Weights of a small mixture-of-experts language model, trained from scratch on English Wikipedia: 1801M tokens.
Below are experts of layer 5 (counted from 0) of a mixture-of-experts language model. Rows are named router (the router's row for the expert), down (a neuron's output weights, with its number) and show model dimensions 192-255. Each number is 128 + 24 x the weight over its row's rms, rounded and kept within 0 to 255. Numbers have three digits each.
Before each expert's rows: a language model's description of what the expert responds to. This comes from a sample of Wikipedia text that the model never trained on.

# expert 44
Stems after prefixes
router:144100124134147136180159095149133161125164097140141115132130100170103116148139146135118131163125079111130177121087164084168151103122120142114098138117142145150096147137116155136147120141120122
down0:100144130083150145146103141155131169151176111136114152131087145117167126128115150132141095172122135105111102170143170128103110170119140133111112180152186089164137112125098144152111142119141163
down1:089140106150134150114121101119145073144099099099106128156135129164122116117167143100124107137109134157105118131111120138121173148135137149145144140100149081135128115118139091142107160120155140
down2:171136131137169157174081165159128121146103132143160132123128117167149133129118111112131112131136142132109135097165139096123129131128085150143139083113103127137133127140094135090107125074150166
down3:139116113159154154114183146141120176138159142121134116127135155117140114163131109126124148098109135156111108094084135098117132120136119106094141126144126100132108151123116120149106149150126166
down4:124121188101093104139128135106124053162136092146137150128115085112137167151140103113113154158165114128126143123147138147111131131149137116080108152129086141142119123085135136128111087069114210

# expert 49
Clause-opening prepositions and conjunctions
router:097127093134135118148131112140150119120136095136144130119145161131145166154124155118134107134133144151110162145166155129132152160106123103216090072076135131127130125160110109108092134095131136
down0:078147119113127142171089106116160083099127114093168161142142112148081163144156149169169127150108129121111143121118121131128095154129110154099120090147126094156143093089155116139169133087132101
down1:130123120133190129122131129159136139115149102151140137130120168172130110176098130100166133085110138142153127114139106148134130109134147175099153104130133136153154139092140104114098110125119137
down2:160140116103148089156140108152160142096112153095107136148124088138110146145129086102130117106112111111145118127100106138100104124111159144107111091118125127133092125126115121117139079181129133
down3:148122131126113110119148144119132135131174148158145105108133126138125138172122133119140170120166152158125115142113121050057097084128093136090149107122105164101129137123158118093147099119090118
down4:128143135124128148115134124148126195140094067140145137169142165128099091129121139138139126092105121081100109140135076118145129060120123139121109148116103123105103087124145127122137096134139117

# expert 57
Zero digit
router:161140122121122057148094133114091116111126125122129131169164125135143142148116150144091091128136129152095165168161122155110093160134139125164117103149094121136094140115127131110111143111150120
down0:142098144094114115121170144138172158145127129104112138127138145144161118132149154137121161092125127126147141134177118108153158158108131104149097156115105132147121186117148164139065122115127088
down1:162107147111115119173128135146127123141134113153133173192140129128125144097126119066077118151153146092094111119088132106109166154103138134123161143174143168122155133098105105132127093086092107
down2:108126143100139142161128163111152107139139136127134109130120120170140123182138085121083140158148114135128123113138168116128113146104086136139116137136133127141151113141159148154133103110154153
down3:106153097133119130144101164091122140078137113106125088151125137143118138141090092093066122120127136123115135143129108143156135132126147110160106152137098138138094143095106115111149147115123150
down4:093130114085112124140132112108110138110134135094120120104095176103155167115152119143157119108183115111115155119145146114116154125099123110076159129145144151144122164074156143101124133144156143

# expert 31
Initials of personal names
router:105131137124127093132119100100117148137157122134156120119124130090103116141102116095108098076169136148099151115163132154130137132116135111114126076136130141141071119145157153108095162110116133
down0:139114087118165091132151131085140093133123124088166104118115160156114125156128144118167115143130101061131110085100114126141116118146115118135115145152147134135082169117107126084133108106155157
down1:120105076105110097149163152122114139132103134138112115139159097158139128115095101130140177115120115119139149100146158121112092112142104101097120103171122124092101163123126152132127127125144173
down2:132094136102115100127141124160080179109113110105091159122130117119108123098126144141153116096117150118113133113108103076103113135152141117111112125150105174147104118124125141136110138124129161
down3:127120127130133141141135194098105137144115130139081124128171126119132086114145106135147128139143126139117177117122136133165119045098074135099137153139151150147132117161124129173121150118128139
down4:170112153160118123111167124096114146149125134112141128138117139110102097126118142117083135137136094096106094123150130126101107131116147146146168111094158153150079119130130150161111112112122147

# expert 60
Sentence and clause punctuation
router:102151129102123078149115128109082136147123119134105137132144133093169140143095138127107077082168140139113145142127141190116132169137127118152111087130124130143086115121147127103104151119134155
down0:120129115079158152170120157162130146158126131134060096123188136108156132091130115152136100140190123145150139137168165109148133146143140091136188098120111139132114156116128084161109112133133121
down1:156141186105111138128082109123156136121103160165113122146123116101145100117164112078095128129107130158140099109160128102135080071188127152141138141106111103137135181134141141127165086123140137
down2:125153108127151152094151128126137157120145157140073137115149106120174119110114138148151109094117131124148103152128123095142146159103148132175150100129155112119154123116152142127104161112166141
down3:104075129100114122159103132131159110104130179119099140155131129154152157143092119101151183117128154087123116105136159133097112175138152123154116147092165135131092180129110142141102119112099116
down4:112129112133138152059095141143128135149127134123116081155116121133084122134120107111100119101121087117142119130120151133135110124099127149129119153112116081148112132131122160105124098168132147

# expert 5
Letter l, v fragments
router:153078123169121185124141136113089089128150161084147142144085104132131175145121127158131140143130132131125175111136117069172107123156147093096127133076120155135131138094151139142156080148109111
down0:114129122160142129155162148138100113140163127133140115133147120130121124174119086165158149143135165133142126102123108141131124137134136112135164160122135127078155137187123142154138139109149121
down1:099137111151141138127174118161123144167157084128130190182122055079122124156106131111093112160146120114098106106117100119165157116142128138144093144137153155146120086136143144102119130166163100
down2:132137135137138176098137134107137116134131127122163140173096140089110122131126136148116139117124181173103162101128131143133161120140119146150136075162181087135169133132114122102160168114129129
down3:109130100122146135124135147129160166152130145090136164114090155119118116081133138087164097140135153121147162135149131154135128117096114093140145131158104152137095117090129107159124172096121136
down4:092090122119089090108123119107090137151147150123093148109099076069124172081130140105108158173134146134147186125107128151163156138125102149146107156150135106175158135100165126151121121147148143

# expert 51
Digits in long numbers
router:116151104146123087124131117096105142145123148116098149126130121091157122140099175111137099125166140171119137124151146200160129160137130091099132099168140129164098117122138132103104143158150159
down0:147178142143153089130145142098119115162096122174105127129108138094136113155127124131095102128138153147082124139136060119086147147106136137187165153151121081106143112149100137136175131138126119
down1:144080088123077174167072101166141099124149076084127113125148127106080140136163074123151140129150118096159112111133159180128098095102138149139141130173127089109133127115116132141159085116129132
down2:163165104122072145147134169094143125111095118153129121127107103120109149162152167098160132187110132131121102122124054109083128165094122154138115113093173106102137092109157104158123099129152120
down3:190152096179174164182155113137138120119154089149132130108102098111133155132099150098113086146140135140170133135120177148124157127149094135111119113108158133118094122123101119114128120082103187
down4:132107119122138101160119141142135130130070135125120161141137136121174160092125136091137129109113135128097090109112093132136130099114110131188129157098112118096170116099126104140130116179147147

# expert 29
Table cell separators
router:093154121099123088153108127100080140144121118136101134127146133098163147158097136118117078075159139135112135142129138181102131170132128113158114084134141131135077110118149132110111145122142162
down0:129131106141155117164111116109134130145133132168114150121129122145072109124122130080119108137129154187088092128160140146132124141148102184118161140090160149107132152166100093121113122128127111
down1:180142079136085093133121143134134092096116096122178136138122079103177122132162128116132154156144175136158168136144156142088128110112109169133133168121119117178113156090134114140154121143136118
down2:144121160183156119101097116134121125152127129119059179166133121130103173107134137132131134110101090157101141099122130137144145187132168149093157103144142071174109106122118122125128115111154142
down3:158090118132130139116074126152134155133192134129132128174106164137121095119144177120114159138125139157105157109165117116114123145139139100130116135162086104127136095095093082138107175078139108
down4:112111134106080127117184130135108125097148213115117135153118115098108113168132097138166093157117105171124145148127131150153151172141085126140131165133100120130138125113100148100118101114157115

# expert 4
Word-piece continuations after H
router:124124129149146119129149102112118150138126106133134124111106156159124141104091130143161143169126103141098097131127099107106132149117195128124145167097121131088158131120077153145120080162156118
down0:179089082101146121107139059151089114110146126106145158172111168106133037121126136127122163146100167113112163097126089125106159122145110087099103147131123152129163166132129121091137071090150128
down1:108140151117128193105141117131128145123115092126098138131149134125098114144165125124118104118188100112148098118099133115147115123114109128128127099116120113145175118112143126140154163116176094
down2:125134147142113151159144111138101106117128143105116130115068125162110169174081172113079155093144167109148120125144108102087169109152092146143098109131091118124138137142150144091130093130145123
down3:069165118099141159143171092147088141158105144102172189117158116095110122114124161106092104131109100149166129126116107118150151135102138147096151126084116142134141125138133101125086110115120085
down4:146133133102133151131129125130137145129106088149117117142139165098134064147147123185123122106148119146145161113151120098137165119132126131153138118119138174091138190130111118170116111138119115

# expert 13
Adjectives and quantifiers
router:146155152101127131111119131112213125106130106107131141151060108139136098152101126114141109128152135114157134142112141103113170094133116057139106145075150129129125123145134120154137086145143150
down0:164061104137123173124137141098115138120113166140099117124096168136138160163097098128142135157088104129080159127102139130152116091126139155147098112152146124118147146121121166128138116135161145
down1:110123136121129149131145102143133138140117192178125132097142111115086139180129133110177147096140139083160152160137143113104097127119142131104112144134117133119125138127120146161154142108157128
down2:115109124143087140168151106162103155140123111133143124154106149126142107140134146091097116128139108135147159142110157110125125106107149114117121083110149114144103165101118170149107105131134127
down3:131171154144076103139109114096107142142083122139150138141092100139085161145137151125145177087140135151120113103108115163096145134130112106130132149068137128116140100190165122153159130162145141
down4:065114098128112081126154092127140136102121108134122140151141152127095134133133128183146166122154189123106132157101090125133169169126186108167119102181160142179158166117126091155105145160151141

# expert 7
Leading digits of numbers
router:083149126143141131162150131115117100152131140161134118115125185092167111122091131149124124095153126141097148115109162218121112166124130130125107083100102125123096109110144118103088159126132157
down0:138128168124109125103116138111161124138158074129111129121096088134117105076160141142147120126159125157144118136093144106136102072146164145131140110154155065127142122162120156180119100136143148
down1:130135166093136110134109150180143140143136102146154154111124111147156081107106154159153139099172096133117141141111131092138115136128138123164127112149123087143096103143148130143119139123135100
down2:106179144118140111172133146123102096124131148145118148105133128137148149089122153093145145155122141086144055132106153096133123098112134135135119137149109154111161146107134130143168138094099058
down3:149126160134172138145130131144096085135172138161117125126139109167184160132132118159114090138110139136112153158158125096145102119130100113123104123104146117106151111152151101138105126100119113
down4:151100109136113154119121116155131164139110122068144091152073163130157181119121106103174112124107078087131123135103126110104079136158118160101112128117131120103155144083143125147091162142090138

# expert 24
Line breaks before headings
router:093151128148130064127127100084121105164088106117106134129161099092131129168080095085114065078166115135123110132162109115143109167121107084113115092088116126147128162099144107149109142114138180
down0:154164111136109138139090136120143148142098139080120146173137078111123127148114145104118092137155168145088152138103150082152139137126157158117103142141103088089119128109147094131143144122147177
down1:124171122105117124131174136143202131141101150160172107126161121127144128115160142140129153140164139104114141115136157162132141115151127163135122122111113099129156144093134128107111109131156146
down2:151129101100124103069129125104166100111139121173105159115128147099113111125147148128125144116141116134144149085117133113147142124126105099162163164096141127088109093089112179160123154122169099
down3:164143167087142135133123121133098107153109132159100131153142084141114153117118156145128101126129126115108122123098126114124097153106162103160132124138092120151109130130118139175105057168146127
down4:159127132092149125101167186144112127111145102118160157131163073113150150138106135106136149093111187137116132119139125098119160127122123183163094141104129138162128135091108114108119146143122148

# expert 56
Street and place nouns
router:110127156147176207120093126088116081173118103105096153130125099125165120087126164094139145174118119139140131145107128119116121082167138122098123153142128156151143169122107145135102134146112135
down0:167115165116126146122136138140120157124081125111131127083144161145122154077160108131140115132146119101097124130144118100135144142149137110118130138134148104157146094087169122105148163113216127
down1:123151155162121140173152141082093173128096098123120147119115104137130148138112119110148150137146117115130104176142105093125099094142125132125140135166146121071099173129139147135113161148114161
down2:140108141117109153129155131123142134138100123117139157123113098104123133118113156118149167130138143084099159095064147154148129185142112132151099139156142099146121136173122098120067140156137076
down3:093160112112123124149113139103132114097156109156161166118102067114129153136126163156162132112190121125116121117078141138168179149116133121142113134119122129147135115099098110143092124110154113
down4:120140139127123114100137134059137140152154110126135139092121097170168153123158111134125127126119148139137193115131106134126124149150125130150098147147140132095159119103136130144117111143110084

# expert 62
Spaces in tables
router:157102141145127169092099128140121104123142115126187064134127114088138110126161095146188151150109140141112109091093122099167136105122140129137126105105144107142127145129095138139125112169116114
down0:132131123099149158143140147129086142109141139102125154128095143061191084101168134149143124152162134138079145152136107141143192112167093136115099145129130120158117166100135135135103124170152101
down1:112132105107120153143178104115123132158121111134031144140142137129105136159102163090123115152120095136128133139119156151116136172112154135096151146131126189104074112136183130159109148121129150
down2:087134100148132130161161145158136143114103102105090150133157130145147134146133145136168139157148130121154134145156122158099141143144148146092146150186141145130107122097111124172111142145143097
down3:157106146102164103114118111085139187139108123122111115130157107100137156109106102128142118106120107141132124148130120132114102129129168085165122118112148087112131127104157141144117105109116164
down4:126157143127108177148143149094095113133148118123109133136125125098105107118127115177123120119104109078121106108169122164101137184106143165159052097127121168124126140112149114111080123074083106

# expert 54
Preposition of and for
router:150159160135160105148133113114131130139140110122114132176114123092129098120115118118107168095189127125110128070105117161104167140150136128147110101139077132095140116113144119118115123135120130
down0:197105110097151088105084184189141129134138131111147124137120132139105148089126152157130153134105135160101122121111144123098145138115130132119135106125062098109154071134164097165138126169149112
down1:105113148137143146139150125146119161106127140104132152112104104120145144132190154131143123159142154108118113139131119133123183124123146157133117142154102159093124115113138148134143124089122089
down2:145142179121072162168136102172124145160126054128116135125121135094112126109149130106116137105151148144122145134144136145131167130142162120189152119106119123146101137128108155110172128128103139
down3:123113155145146157082147128124119097153125147141114127164079144125166155137102117113080136169122144094133124089133118149151101133109080117143128118144102098148122104144146142193144155179127125
down4:130112106148131132093155097128107156144073107127120112149147117135119134130122131152161103115105131118069132182178103135130117149137125156121119153136137127134114109147109100095108136060103143

# expert 47
Table numbers and fragments
router:094143124096111090143111129106088138140128116137106138119143143099169133151097139118108088071169144133108137135124138187108128165131128118162121097135126131145090106121154120104101148113141163
down0:117147098105127159145101130129091138138149145148101137113110112136173145085109131107080139193120167165157103108125123074101142166101127173127120120148086081189117109162158122115124120081119125
down1:127145136120119133126115114152121146132189141137178142112104111140143179160114133166133111096119104085136104160141119129101077138131153175174091150122149114142112140150148055133147147128158158
down2:095113139145147142113115158120108137139068135165085132128152113132098112106103094184163126104126072097076127157121108114126116096141138137152113115156180137142082164094096112143126166062111128
down3:137134166164091125144111153114110115180166140120145114144122097152102113124121115112163183137108111136108182130118143108115118143127123142102135113142135149104104089123117142159106137095153088
down4:148123107135146098124125119160108136107182125145145090136118073136123138148098180113165126095118176136161121109094163146152094164121154158103113128102143151148155083097146101111133150124098143

# expert 46
Accented foreign letters
router:155187148157151126144139122159129133115115174149150100129136148113127133116118166167137129135124141162120146138089154154095144116130124147138112156101111118129154130111124129167122150133125144
down0:117142130113121127150167116125138123142129134114110146110095178131136129098124110111135089103140149101137127126156095106116095149121155149098131132103146150103127147107104154128116124105164121
down1:138126121128110124124157116095094147158139124101170128124109138153112124103117141157151105096164138138160162099158115072138145135144121169109117114073066104099111140132064126190145146143116142
down2:153131130089112131104154125130128149177135104140121147132160152123128145158154140111157086170135133133129129082162105152146095148104157129078147156135137130139102181120152149153150110133140133
down3:138069138113090135084155126122148111120114086106126162107181148136090110137121123134132134117130079123115130121124163122111126133103093132160127157146096126138115081103115103161098120087142113
down4:094139124144106118104153114130133126130156126114111126148149166096151129121144071116140137117137159126119127098134156077118127168115131162108123172153140145115100115142109121146109140120176100

# expert 8
Letters z, c, q
router:138126149140152154142122166110170074126111139133174127121141162156102151140154130164117151153141104148157129139126119090125158113131129152178126098131168124142176122167124119135122097162099153
down0:141144097152125122128101129151166101141143107100119147096136127090114066117177106122134106163110073160098117117146082130085136149135084150155131113160122118127136128124149125142131114115164178
down1:151130138103137115095132142104120124134145137140138110081134106141130120122126180122129140130146114153081106165088136102128140159126114125085104157168146127101124089146140165163112142157102136
down2:122110118121153124101127154100115130146122122126132125120110169099119136136102131142121129135174137133076130123126146148142123118161164108164119137124106116144116098160153125132125154154130114
down3:141142128132062138151169167055133126120090118126118121140113147099164068127103136107156156094119110153122141151164139159130106146137145137155133171136068133129149136122146121125123107185114120
down4:101155126132170110104118129148122123118150162084139132123116088114117133138127110125149135110121140117189130108104144144163147119124114100150135100123108137115105151110136108150156130100101106

# expert 38
se and ri pieces
router:206107119133131150140142118143151100073124127124092127127151115118144102133178110125119123120108151139126096105118130145174109113124136119111154193152134153115122143143127169115109127168171097
down0:104144100114146132170115144132094125093127129143134120129133123158117131144091088137153150140107130150140147171111128095122141130157099164140104146113114128096150130125087120134123097117127094
down1:133085155146130132140144162138129157151111188151101131107118115141103136138124112139148125166134074121117129101113133145131134137134140121127130135098072126142139168119112133133110114146106153
down2:139152144135143159084147126107125115163147056159130127132102138171137123119139116121121152119141134116149099118073100188138176133144136154124087110080140097176109107111104098117147128141160115
down3:144135141175130131129111133145113148161128117167122149165125138137112141075087140102119084138121095137122114099141157110112115156072109132126134131159065137106140134127148157110108147103147152
down4:148137059126186088140137139145146135123154137154105098132155137095142134087132126102111172116138112125108154130114147139120169181122127144114112140132129129146116123107094100155112132100154170

# expert 33
Ar and um pieces
router:106135132141123169111128182160125154118144126119150101089120119109120098113131115151100159151128111155128106141124123104124132100150099149139159153074105128111105130130135094126142124133117137
down0:106138131140138105106156101161115120119107123144117104171152123146136170184118171110127146121157137120137122121146091153113127148137103162141103122107150104130134108139129133138118116160114108
down1:137112173158145161167150098096115108120130128097109115146195134101133108140142136088148148084139117124131105141137136123129102108148180133140163141139123123167131138157140115118150136132102133
down2:121153126162132110105125121102142154135097117099161139130147133126133162174138135120155103129119093116102090123131139184141158135151140177126147099132119158118098128160124125113094123132128134
down3:088102140128123131134129147131157130133135150129149141147084079102100132140127143133089140134127150121110069115087076144136135123136154148170154155127122156159151150126150100144099051084168112
down4:134103123146127128124143148126124145166123121162168130120115130175125134098091147102149127113109141143134147132161129148180090137107138150158148140132185128129152073120171157147101119133148101

# expert 23
Final year digits
router:154137127148134139174137092181102127116111119140144129141107153086139141150113175160128117088108121080141139122115112128131149127135144137163126127160128145137116137153148120135089119131128130
down0:137087139151116124120123126119104121116152112130138167106131101121124093088102140123136149135145130143165142158100138141137102129098132163115099078165198119119112126105174117170160122133145171
down1:143056137153136095131143107169088140112109089164151155122134116127131142147157121115117138134152110111122131109157123134116156128105095113119103129134160125122144129089087166075111125129141122
down2:101129118142130085154151131136102080138083101133133154114113121123122158139123125091140132114126105126121146114113121130087148162122121136145092086099069149132153134147149159161162123150148136
down3:076094136151129150111172188097144154133140139091138150149092092141162119130126126104123089100143073139148131116148129081160160148159125146167155127153134129137101134153130161088066101167177110
down4:155114100092113130140132094165096128090124137163151124104109115118145099165084082128118115124115129135133119134111132128142117147107172121139135106118127140117104161090135131155174081109145093

# expert 43
Syllables ur, un, ers
router:106136107154079138130122124172132128140151124147124116101107075126134151128144101125138133153094124142169098114108124110157118111150121131097163199130120151103145147130107152167136103129124166
down0:095138135123140140133142144096120123151138126113137172077117146133154118133120166176101115128148134163109121070151086102114171120116107111163126105134149083146169137132142136155101176182108124
down1:112115116151162117162143118146049089130120124125105109130149116101130119140120127095112105148130084076144144108089166153149153125122152144138104139119137141111152114087162187128173140180120126
down2:109151088137147133159115130174134109150105160114122111136132090148108128124142120091132086123119155113103127073133130119103108118135148125134172129117144117115116170128099126103147131128126130
down3:137125161161201129153112118167122127124155170121121128147102134151104124096147156159113119131153137108136143123121149142097139100089157137114121173086188141114125159118158166113140093105120111
down4:087125122133167127123120146129140128129100123136134087148153138087131136127141103172123100139165126125185124189116119115120139112118114108078131079145107132132130142080105126150151119141162103

# expert 6
Capital D and consonant starts
router:168144112130116141135124098129127110139116179131157133143160142108133160122091134134140144121136138148118104137117097130166088153160108110157125153147159113120143222129121106141130168100148153
down0:118146122143104114131106129119109103083141104145121119144085141102161170140133099098091142108125146115124126134141135163105123101115111122096123127111093158137120124112128126179136171149086099
down1:135107087149155116138149130118095120134131126088144161112167091090141144114118101111110141158123078107114135140119124141155097133109103144139141142143127156121102147116132144127093141130133187
down2:125135102115102131138133121127101138167116103132119146115156124125081150096155168120116119123150158150123149145128160160164114111126127098081189101134089178083136148139142128131100140149142122
down3:155136148145134120126122102168121111134222090118140144130139134129097091147105103172136121126126121149105159146114126114104141119110143161100095115109059124100149114127090100098118155129190138
down4:144124153137110127080118142147153164147151092098169127119125106157095112153099166118130169138132117134125169114110136164116102129132169126093128144131111156118120149160128106106106153129113133

# expert 9
Closing brackets, letter a
router:103139134170100172122117154126154123083112131114134136151120128104132099143141137143097114160099119159170161124136120154108111123134129116124176104119133130114187177104111120126125144104105116
down0:117129109091113093147107102082117124082145151102142155174151092219099105133112122136094080139119104135121127146144137133107126119112189117083121130097141106148120137143117133101146135154090136
down1:181165103113150161111124129069154124113095149145136124150080110084132123107142103109120154097099125096101128136120097138152156137137118170122131161148081130081103153115161153148124131101126119
down2:133122101140181132139126106138115140132109093156138127084169149121083082131145102113140110133098150103125156118166124173107147149113116151126095129096115110161132148107143151153160161120133145
down3:096119163107147133097115168149079133132139112113112103143115144098135119118122138124151140156124119123115127111148098135168140140175138175093105104096096132149130110178141117157149146158110103
down4:100146217188090177150132078119153152143140095114149088153144139086128154137107100138113128120160103151119094098082169152135137148121139149076123146152120139135118165140130141126158114144131121

# expert 48
Determiners before nouns
router:140141124120118079147101129122093074151123110120095143140147116136138123142105140112129109085145121172120133157108132163135115156144142135142130108203117126120086115131144128113095148121115170
down0:150128139099145139116068136085146167107141137091146164101107157155180134150106142148163103122163099108111154096110155119067143146157094152121167141107117143140113119112139131111130137154131121
down1:120146101114071140163126139133130089160148089138145086165148153123135157159124121176145105118116134130149115132150149114103159149090124135094133136098130092112104162105121166136143152160120106
down2:113130140108120096096053174139143137151152141125098150146140113122125123170091135160121105114154154114170104110132097145173103147147146108120143173171137149146153107103137112165158144154149130
down3:116146105128101102097133147117105107123126091077101151116157124122127119146118164110168154205110137135113149077150111154194145158130105091088167097134115100160103134140098118159139127125119102
down4:163157150130114090145097104173091126131134146102130102151141135121155107127149105114120153144124137112110111112132101140140155154141151120127108115158143125101117143108154112098131099095155134

# expert 21
Colons and in
router:107129120127158126102128097131127134079163122148151098104097174123136125123101138100118085088123134115074091116156169140098100159143114123125139141123127126162078082134164146132093135099118136
down0:120123170125077166136121115132124141058092116103147122134119092103166150136136101085112163120087149127141153105148159165127118101103104172149104116130131135128156124122105097156177118134108108
down1:143150085135132125100114137068115121163100071130126115154168182096112132144131101092130105121131158100106125105095136169127100091172080142126103108141078133176077098167109151157077125113090105
down2:098152120104141103110158167167133131089107094107156142175098125131138164121134141085133133156133114122122121115129108147151148141142106095120136156100073158125141127136108116123098102134123121
down3:152152148133143135103142101119107141133117105095112139102080178102119130119153131097092132122107128163131176140119104130158165105095127079182132138141141162089162151157150119113104143144106144
down4:113102135105136169129112181129149171131093139142097157114186116101126135117123162139153120145081119134105136108125133107123085150117148128099133108151130118183137129139081097132148122136138151

# expert 45
Table separators and spacing
router:099147129093111081146113122110088136138123120133106139127135130104170138154098140128112075078169141143113138140124142187116126164130128121162120092136132128143087104126153121101106147113137169
down0:109132117154057113113110114115134162096104132068117165089103109173140113145111133106108142119125153118100132095124154149109138155166187129108088131086103111104120116135123121128151131145126088
down1:098150115136118158102122141132138102128112172097103089164161146149113154112158150120146100099161107147130131130160117119085111119116123098125133125145137094148116155145133122136133116130113144
down2:109143141168159129095148124135133112115134095129123147163118128122151143171142104149136128125124118114097128148149143086078153150135131095152122120163103122089134142161125129150105110139157129
down3:150118088130074102142102132155151123143107156130161108129163127142131165137123132142108088104147100096107147144079171118133113100105145097105141109154161143126173106144132138110139139092127137
down4:133129116143145135118142123093133160135117153118112130126171171124130139112131104114071123096188121091137139130137130095100144172151091097128105137097134074161102104165133146137097141140122116

# expert 15
Word-start fragments
router:167127153121139106129157138149176143172160117126129135042102182127090118153100134102145160162106106141128147112109126143139151091180134103113116142179124112132150116153114163100160141078141128
down0:160106119084097129127133122149082170121102079145100163160119144128106149119124134127136136078150166125111165168143120096110126135136119161123133146128139106130150120134098123169135141132136114
down1:108153132161164094135113162118158111129133138150144144118102165171099162129087136122116127104117093132109194139146151116106071118163163169079151171127110147129183160134121139094127120088121115
down2:140107141094181127119088129116138136126115144126111132147154174156104156115117147130123150079113094121127176128161111138138136127124098106102108156113116135160132077124115126153139116162125160
down3:155083130117087105097143122102150085121105135152124103147112140132146150077156130128120115120136162149167149112121108099140135119100130138100125171095144097107097131148093108129158124101130105
down4:125113149092159100147120146110189118155118145110131157156125114127110146073114146109109102139128157109115117158133127081097122121097133086131113111076105128146171111109129111083136177082083092

# expert 0
Mid-word name syllables
router:118136147124132125132077140087135137147137149118144120141150134120115137119142146124136158125107133103143106143105154129159096141101103122138126195092138114109098150148121146110137159121140132
down0:153088102132106131093107128168129136188120102084160133149131133096131121131108163089110155105132124146110131083110158144119123158166153121130117111163146142139144183111161112142108100134124114
down1:135137116128127108111183112106164157113112133120153069144106126150137146137166092121120090118180110147140137115134126127121167127139106150133104115127112084125097185173096116138117118139127120
down2:125078113158162115137134114137121116146129145137091158125087128177120083153110153096131068118136157134108111097128104121146094123084131136110136105092096141110161168137119103100155147157148118
down3:122125147092134089164103136124137138152157106123132148130138110162140121116088093176133176141128151154122125129116128161120105112154132111129116133149153158169109149155140140090140119193139125
down4:103101130106157141128161129071145126125133121098116080132113175146141111186148141091120122161117140144095138126114155115116150118101154120139145135114106134137114148139139104094114119096124109

# expert 17
Taxonomic name endings
router:133144115142114102111134135164126112106123106114114170146145126130110103150131155108096143128160096135130137125103118154111142130140119101118111110135121178132110125105179122124123173160158132
down0:146136130098129142141127143132169138145129115141147098132126073122149095171140111146124113145162131085161135182166124072133128160098102133110157139091125152104109120146107146140134114144157135
down1:157156145115150093160157174107140140119073143130141133145090111100151155148094109121132128110123158152123122149127127149119154095121096138167101134135117124119119160130114135122120127154081139
down2:094130108156116108129116089142131127176138169144095161166150140127113102128133101155110140117102117127170100106080119122123127141054134143121169130126123080174130094121122126106141105128154144
down3:113129139141151147122115146108119128123168084112173073110137124127135107110114110122074136136124160143129109151135105109160108136129154146144147117144134118169123117142121151138175127149088081
down4:118138089091116174117115139144172120126138135113122119117158122126099118133136082148081184126120096093147149167140129137154112117102154146107136104093076155145114120068120163078133137107131134

# expert 59
Capitalized word starts
router:146106100163190126159131078131139110112149073136174161058136085125155108114133139075136126157105136119117103095076108163097105147147104153116135118136148100117140116143126133162161148099138095
down0:068135176134094104110126196101132138170119102120153144142103097150126132104128116120101119156101102117113113145156135128143129127104162131117141117144146147131126118096119111124165132118120136
down1:116174158116146139134108129080136113133133109134136119120149148139114103119148125148140129151122159134125123180132077162072140157086119095144105121155098109127125130125148093128124145120144119
down2:110164095132129153162131150102142167120121128142129113110126125132100107119131140077087155119056158078127169114133100178127145096129077087134122153139098117135119124120099091153137144154117147
down3:140148110145147105106127107133131125116118155102114157119094106115125129130162097104167117167126124150092149106099114104128081141090168099103159087110126115115140108109163148140124138122104122
down4:111150134162106141163132129116091121127137129112130154137153129126118088129137155112135145129158113160125160132154100097146102132081077126137142121109174113082183163111083148148145141133099112